Weights of a small mixture-of-experts language model, trained from scratch on English Wikipedia.
Size: 8 layers, width 256, vocabulary 2911.
Below are experts of layer 2 (counted from 0) of a mixture-of-experts language model. Rows are named router (the router's row for the expert), gate (a neuron's input weights, with its number), up (a neuron's input weights, with its number) and show model dimensions 0-255. Each number is 128 + 24 x the weight over its row's rms, rounded and kept within 0 to 255. Numbers have three digits each.
Before each expert's rows: a language model's description of what the expert responds to. This comes from a sample of Wikipedia text that the model never trained on.

# expert 43
Name pieces after D
router:146112160169151099075125132137129130158119143139124061105149146152190132143124092136166138090134152112154087143108143136114110118129129147094138147122116100129108172116118146132103171114102167111121143125144128152113134093139118125171159149169136102128163154130140132158116103089118112169146132109112145137136085144136130105176143135120166103138132109148164100112130073138088153089143087142136148149158091138085106143128095149120087163131139163119130103125132128122143173131092107158128089111166167110149147111149124136136085144108141107155096151105144167148146110142101131133139129087150137172141128134146147106128147111168149166127137119157099111129154138113122078154122133126168119137157120067149124083098147091149123104142139168128157137152088153158131125122095097
gate0:154171103142124182105149137121122105118126103145156123084110112092135082142139127125179148113127092144103175147134132163122133141120177134116138142139087107160095125099142139130127137114143129139148127170108141094124147107133145122115160166125091143121138121126133148167134109116153168146134165073141130111138105139130110152134123111121144084161093143092135092126125096150151144118133165145122139137119138126123136104165161126133108144110105103130141119176151109167120131133086085097129131093162135166169169129103127071097154142101128154165118149152111117148159092190108117147122176108110128121114054104102118163119183124139171139143153125144130105159120109100116137129132116109138088133187109108133105155121126148145095133138146126195135137130136085156105128124095143
up0:122151135187154102114146133140092181115131098110106116129123154090108104155153147133132109116125149133122129088124133144090125176147130128135133129140104123135102118116158142088072150100125118137106132113137156087190165118113130150116136088153119135139110156117095153106124135107105117147094111140111101129152152090143111139132127113144110094162139127113166151150138148158116142163127156120076120069127166127126089090143178115140139127119111082122090126129152112105123186109137119139149103124195127129178119155143133124109131116148150126179147109136096118117169127107126127134117119126130113145110122085146117124117128096143156115108137121109157141152102092104106139134213115128097096087128130106148136089124210108120107127122142135074074119139153098127146117121137128

# expert 3
Non-Latin bytes, initials
router:134126140145116086145166127172060106099107124138157121115112146124119158116132122154112101092126109139161127094160122109158142133189149088136115101117125144127140158104149141101083127136112129152169113158117121142143137096061140096156137163110146114123128135119119140120129127092105146074112132099136144127166151135131155104155170109155151115104156091118117128153129161131129119176124093093130075145142187159137096107088108127098104172137149089108113180121113162126168117139155109117152156167120115118132139132122154170119158121094126121115138136157117158122107136129120115166164153152113148090119136121134115135120119130159138116148144108096135109147096107124162118097145136175142181104113124102124147129150113122136048092090117116110104122155079103118129139105138107
gate0:156145116171135096148114131125113116105118113117160111140136142069134134108135119149107132122110141121135155103116165145168124139155132147196139146150129166097159147152115155121149074104092119067124119118102124131150119152123195115085096160138156172100151138112126125145143096125076120092123144107120104123153118104146126115123144120185155131144197117114083109155114154135113118100109109087132117133143100105098129114121177162159136121097159106179105157112127166079112147101184168101128158127081139144138141126114126133105121152131107166101191143131085142158166129153141136149133168119136115156141138117148116123117135108132121135140095130110181119144135118112097139122090145108166116095160137149143110102147114108128121164153146138097119136134134142113141140143157126
up0:157155096128107099090155147133117124084140131120101116152146159101128086100115106130160120163160106120148151141147130129121149147108156132100129153139109148091143133122098070143166096101143110133148163138137132102161128136098126126117074115132132140120153090102156121131121112128090125154134101092101125091110157169145171141071159121133079101140168149133152099136160131136091101151103076134110120181096128115132124136116093125090151114114170196102117155161105142135142127114087112167136108125092119122112176130135139106088128094135139161111167103101203105170125125141136141102112129101112137128131150128135135091075126122131143107096122123124143148114098138133125092123150127095114161142109151146110152143099115101123165118148154155101103144141141165103113163126129099

# expert 21
Locative prepositions
router:140155105165158119115122146153104151082183131115131139162123124086124098119130134153143121146122094121136111066123143105103132124138107136109143160112119150127107149158144091089097144148169097140108174115129131163146157160118114136083085173119157129127085109102131131131090136125110154100109104099114173131124148194131113145104123135107162115167101100109098099125109133172100149141144168160094163118142147150107082132122121150121136152086124078106154126145160153115128105123137151092119159134160108132115102116153131087139170114117104107114145151127125096138104082122149133095181131133079116108138107105101081149127105121129132115097129112124120090108125135144109104138155128090121138132079140165107140154103155131121116139130123184157118096111132111185124139119168147
gate0:158108151108167145123144120135101154184079133093141130092127139095122074111118122129131133107128086142124122164144095113113148140175160143131122126131101168070150082122149103139084109160163134156099131131140074157128147160152137133097113128142133142153120119151158116153136141115145142150102133115103115182099120153151142137133149173105128141098137109166127141136104101142100094118113084137124154125099135137190097125119089105093132109115129115113185113126115100142138116134126095092103163126116089125146151109161121124143171077129148166135110122117111165124157105089177159124139165128115118136157111128107150094106074133156100166147111157128125126158144144120103131123130102127101096103128110099124108121130121139132142149094081119136159121138159106145118103121203146
up0:114134157121146144124132142105168111123107108140093163112121158115126103182137129134085136097119118140153081121104114162117122152139089183189151147159129129105101099116105106149110120094127108137119169127155095142102122077152115124111147179164107116132119113119101177137153157155104134124056115144107132132113138110126109126139119145135131152106089108134159142131097105130112131068124123169139118130103130120160136132094082099107120094111102135102121128107078135157147132122120090139184173103157116111111112128118096142143164124126148095146133136139130109098136121162144140139088100124105058111140151126149128127118140112148077150128112141099150162103078159151142166164123157105118152095128160096156159122152120119134126128134124094136098119141182090108151120128114163

# expert 25
Syllables after K/h
router:098124156114128135103113139136129139104113119166130131138167085136102118148141154148111188121128140110152086139113139120130151131149141160092148131121113091152104095118129135153159127089138166141157106107136104116094124120088123099147080109109116125118149126076115130155164143115101129177159129148118113108127142112128132111125121153161139139110110114122135081110128120110135121111151124082142127145146102119122153163131175130095097122097118134131071130160130159116106104081145151098130099122130124123142127093086141172107158099117141092164088163093163062150115165100090113157192140136147154134085187163080134128156115097136156130126139155126173124151134100119159114125112104155154102085145164126160113119146163141163124136127152155108109148103133088139140157098140121
gate0:102117145125152129131141136100115126131135143142148141131152110162111133132102153117094095110110114126102154107175129145141108108129137141099114112143106146115130130105128153134110082107119156127125131146145111121110123147101150094135176145165116123090191105110102112113160154155123106114184145110137139092107129139109147090104119158175131114154189125147106127150174115129196132118084124121116114081100112152121124126170109153153096148134121141140137121113150150105135144149118125122112101111122112122153135112127144098108162118144151126147150120138145097139099084106115108123151156163135066130118125141123130061170130145144136166147079074085188110134147135114141121079143120131142127123091157191139169130173131134150142125074153130135135121124109102129169109156195141
up0:109148160131150125092110108147124181136105156090143151091155085085107102159114095130136150149152150153135160061117091098147152190164126141129175162084126155164092109099122108109149124114129138165149135131131112151123071116157118138170139097112131138106146137125111105122124138155119164095122114108142185159113077092109135147100139113168139140115111163098139104151151142125151139149122123120119108137139137148120131119133182155163138113113151121158123114167124123170147099135109125126112133125119138115144094138117168108134111095146118119125120156066156114124134134114109104118105153108121094128120146133111119110141107154114165123105142166122119165135137150173080156115078117135107126129128144148100134140079150142108080114118089119117151090187147128159090137111160135

# expert 14
Word-initial sp/sc/sh
router:121108109141110117097105115096115109139160110194149095112095114131146152101084091116170137157137125117105171137125086125119149135120139111118127148098124175151110177147136119133097135123106196122141161095143103136129176138114125139114121151172150100119167109123115113105087140081154095085160109136152110093113168130138161107090099148161131138166141129082139113099150096111100153115136139099109091119152105167122107113101156109143120117146103141145090107123119117112154113128140086107125135097140129121097128143143116138102133107128076116077139110183147134158176141138149113109105128146132153129134137115138169118100087110139139138116135087086139137086156054146126136127148135166133162098091121097127117119103139140147107110135130117142128137141130086154170107156134126
gate0:098113117104118155128132141163144091086140108162158145093097155104160155114128154107138140112121152149161142129145103143190090174128107124121084137139086124140106122129118117134160110128158165125148103140172157114190144134113085122095117129134172121075153115148191126128190136134154117115106162102155107137096160166098066132097119114116162118120151086115125136106122135129161086143153155080119100134122132140101154125110116144121141113098125177112156102113135114118133159124125121114101162120115095152089104161141154121124131138115118139076145137148141129163119136092080118133054096161119119124109140131112162132171109127094099106098134143114128146120121125141127138150152108170119126116156165126117147130112158137129102109127124143095113128139128152154109116132088171
up0:159104111150153129100154090084143103139147114109120110178085113101129123146092138138109179165119109095101087132132118095055160073119114120146116139116134118105141143114142161114152149150116083155148131068133082112137128112144168155118091152109153132134143122124105136141105078113121182154116119137117141135091128139143125096134134154165108137132126126142106124150146122194174096114162138135121130105143127112150119131152134142125123154126148103113118164138124134115148126140128116129095126148120140114148164111114184101153114139141122089131126143119105100120133109122141149120147160123102132137166124092185114100120152127063063137148132168121111102171160137147129119087187150157113136088119160092165117132158120151144141136121148115123132117157119128152169104094167126

# expert 42
Pieces after M
router:121114161136129127136119136163127117136156129099161160126123144133098169127138144108167113164135082131175158088158087137138120124154131153118154106136117102139156143125152109116107149201093138166123105165143158147138168146114093147161122075135128143112125108131108145119145118090142148135145133147131138165162147099135116152138136137121125057097143099177149105161105108117127128107143097111122092154138145169106148131107117128110139116136129152127130167108112138110118152133120126093113120122139154144145105110113146158090136116092146103150112149145144159110137140160130124143165135155141136149130143118135095158113083172068147094098118134162142134084119114134166146132111114176193180154122134121172131100133098127151094107118144165133148163141169133086175161160122084
gate0:112127157119104177058153109121131138142104128132097162117174125162122090147129162167149148121117123099133137135137077143132097117113102115157119124122139073145134100125091106145127134100105160133164119157152111145117144117121129155096123112137123161099161150135127116128139109140139149137178161123113130103153112115135074173160123125117113154147146116084088126069134139137112119108143168121182122136118149167109122114127092143129151093121121123109067125126094133157153103180156108096132107152140147138120167175131149101113126115110170130107118107155149091163108103168130110164071102172118117141098139121128138147140156107168127137140120120149121072140123133100147128112148151139122107099118163134176140131109126137149171111112134121151135099103141081144120107182171120
up0:120144107112093142144110182126134127124085171112108141127147126152161103112117104169160127153086148153145114098150072135151157128124155130125144157128111108135163164111071130131152177106120127157146126146126150177090130105077162130147101126134117101170095088140103153117098118144116152122120157094127143119173126125119110152118115138105122163118184127152123148161131107142144109122111125091152167119103132157107086172105146116135127124133119129141128156140105155119127089125106137173112111153101175127135110152134134118075083071124165110143151114129108121111149102097066098083138100110145094132095152165116123088141146118145132121107117149116078121120144146122117128126177158121112115132129120137136115147133139193124141132161090149176110096137117152115151099151119118

# expert 16
Sh- and short onsets
router:105154134190116114113123098114126138128102101173176094127118107103176118153103132138121145105124161119082106156093156111133180126166103161144160113108136113073148151131162118131073155120169150142130125132124117090147100172115142103137142126121121096101145107177114134109158120158144091123068115166137132115113160104148133102115116171155153142151152118127121106128141135181134125106139137098141107145127148140126124164108105140114099130154118170098085129135149125110117131131139086123143119124168130100111151116108167119109138104148095091098065157127113143153129104111153138111125123149095135158146163104175123087139128159152107112117111106142123133120140088147120118121128128142143178088142147145108096127098112125141071099111128108095119106106168171115146085142101105
gate0:122179107139115107132128107103155121132127147137103098133136120192130124144143126123136140127128149097147169097132106134138111121102118127144127115149115182107172091108125076150132136118060089153098107131123132143125109086102114149084105163155182117139167195124100145162128106090154127130088156143103124150105136164147109112097116136114091160147160126134146119184140112111109159143118126120113123134147114105172112125125091126148127106139138097132175098096091132116145139128120165120057141136100146124153154132120156082125123141141143134100080156156134139140143117120135164076136163112192137184165136145147131106132152133158125122084113135119131134146140110147111150110127131124127151100090153168123123121181108130095130110143121156127131128135119143151142070156143139
up0:154137145140166129142152135135099136150147105122152136131081136136169182160122069148097099149132155125122121110156133138149142145160123138120133144161104119149115171176103155139134124146144093130107105148118124133124090152121113089118149126115097139124116087132123109147101171159106115132154094124139125097105153120167139127162113102121103091162135162110091143127166168143162147149149129113134080070132106113136138148140138101129123118151162110141095138121121130133108109079110170112166106112117153124143064182118142099107167122076132152105167131115140162117145134178175092146172144150147102135154095103125103103120156120095148155141117118132126108133133111171134112082135100122113142126092124080133119144144119121172065147153156133134113126107157130124093146139135168

# expert 60
Latinate word beginnings
router:107120120176120111138108135082091148168119125142130121175127125152155134096123146142141119147134084158115149148070123093101144127103119133183142101115124156138134156092156107119096119118177097123133170153142116106192143111122167146098100119137128115148158154110108136114127146124154140118136116118150158125110169104142118158149155122133150146113116126144088132071142090194099171162113116141143067111120142155081118148125147165129109120168106089109114128134127124152152127149134139113116140159119128120115091123130134168146150116147088123125125116113119148146159161102149125138117128122139146068143107090137159150087092132118140112129138122157106161114142106146108081127136151113111127111097123093094127110096127083128082088085091096145116110114115072112149080142135122
gate0:119163168155114087143163113137106095104104149153100134156094115142135147141115160138145138152120142104111135118133086094088126109152127119167126144182113150142127118082158089130151160106140112076186159114119089119110145131109143102154103133146098130119111139146156174185129138168111138104157130135161155130154133133138157104146111144118100181133128109083116124135135171106120109142139148114168114132139106127099169131149152139132122134122139153186147099116136108124109128176124150136160104155128129142137154100076111128130151112146123162116111165103116125116105134158125148118110161117121138109133092131141102136132081163160103120127101135183107102104133119104177126122102113144111168117163167086156107123143195141132089079138166106134140133113143141121134140101106082
up0:119105130121110126107152077136130109123156132162135140101119147128086107085140168147119142119137112087084142134127148100150093164151113106104132144114129130138139096162115120105102129069150189113144153148101079157102160112108151152122094094120138138120046115158135104120124139136100151101074122123198103157164111100136119122109137105148160122120145148168142128100155131123104120167143131161159090165147090144145116151114161124118182138121132107124133098132169126109114112141099160155108159100133168141086090096122099112146129141119141107151121141105136154124111155121109166128103085141114126119070120110126115152124128094096121108105138124125078160100154126098115138131099118115104104125138112121149137151070148122107158132100136131103091143125137119131113080147110150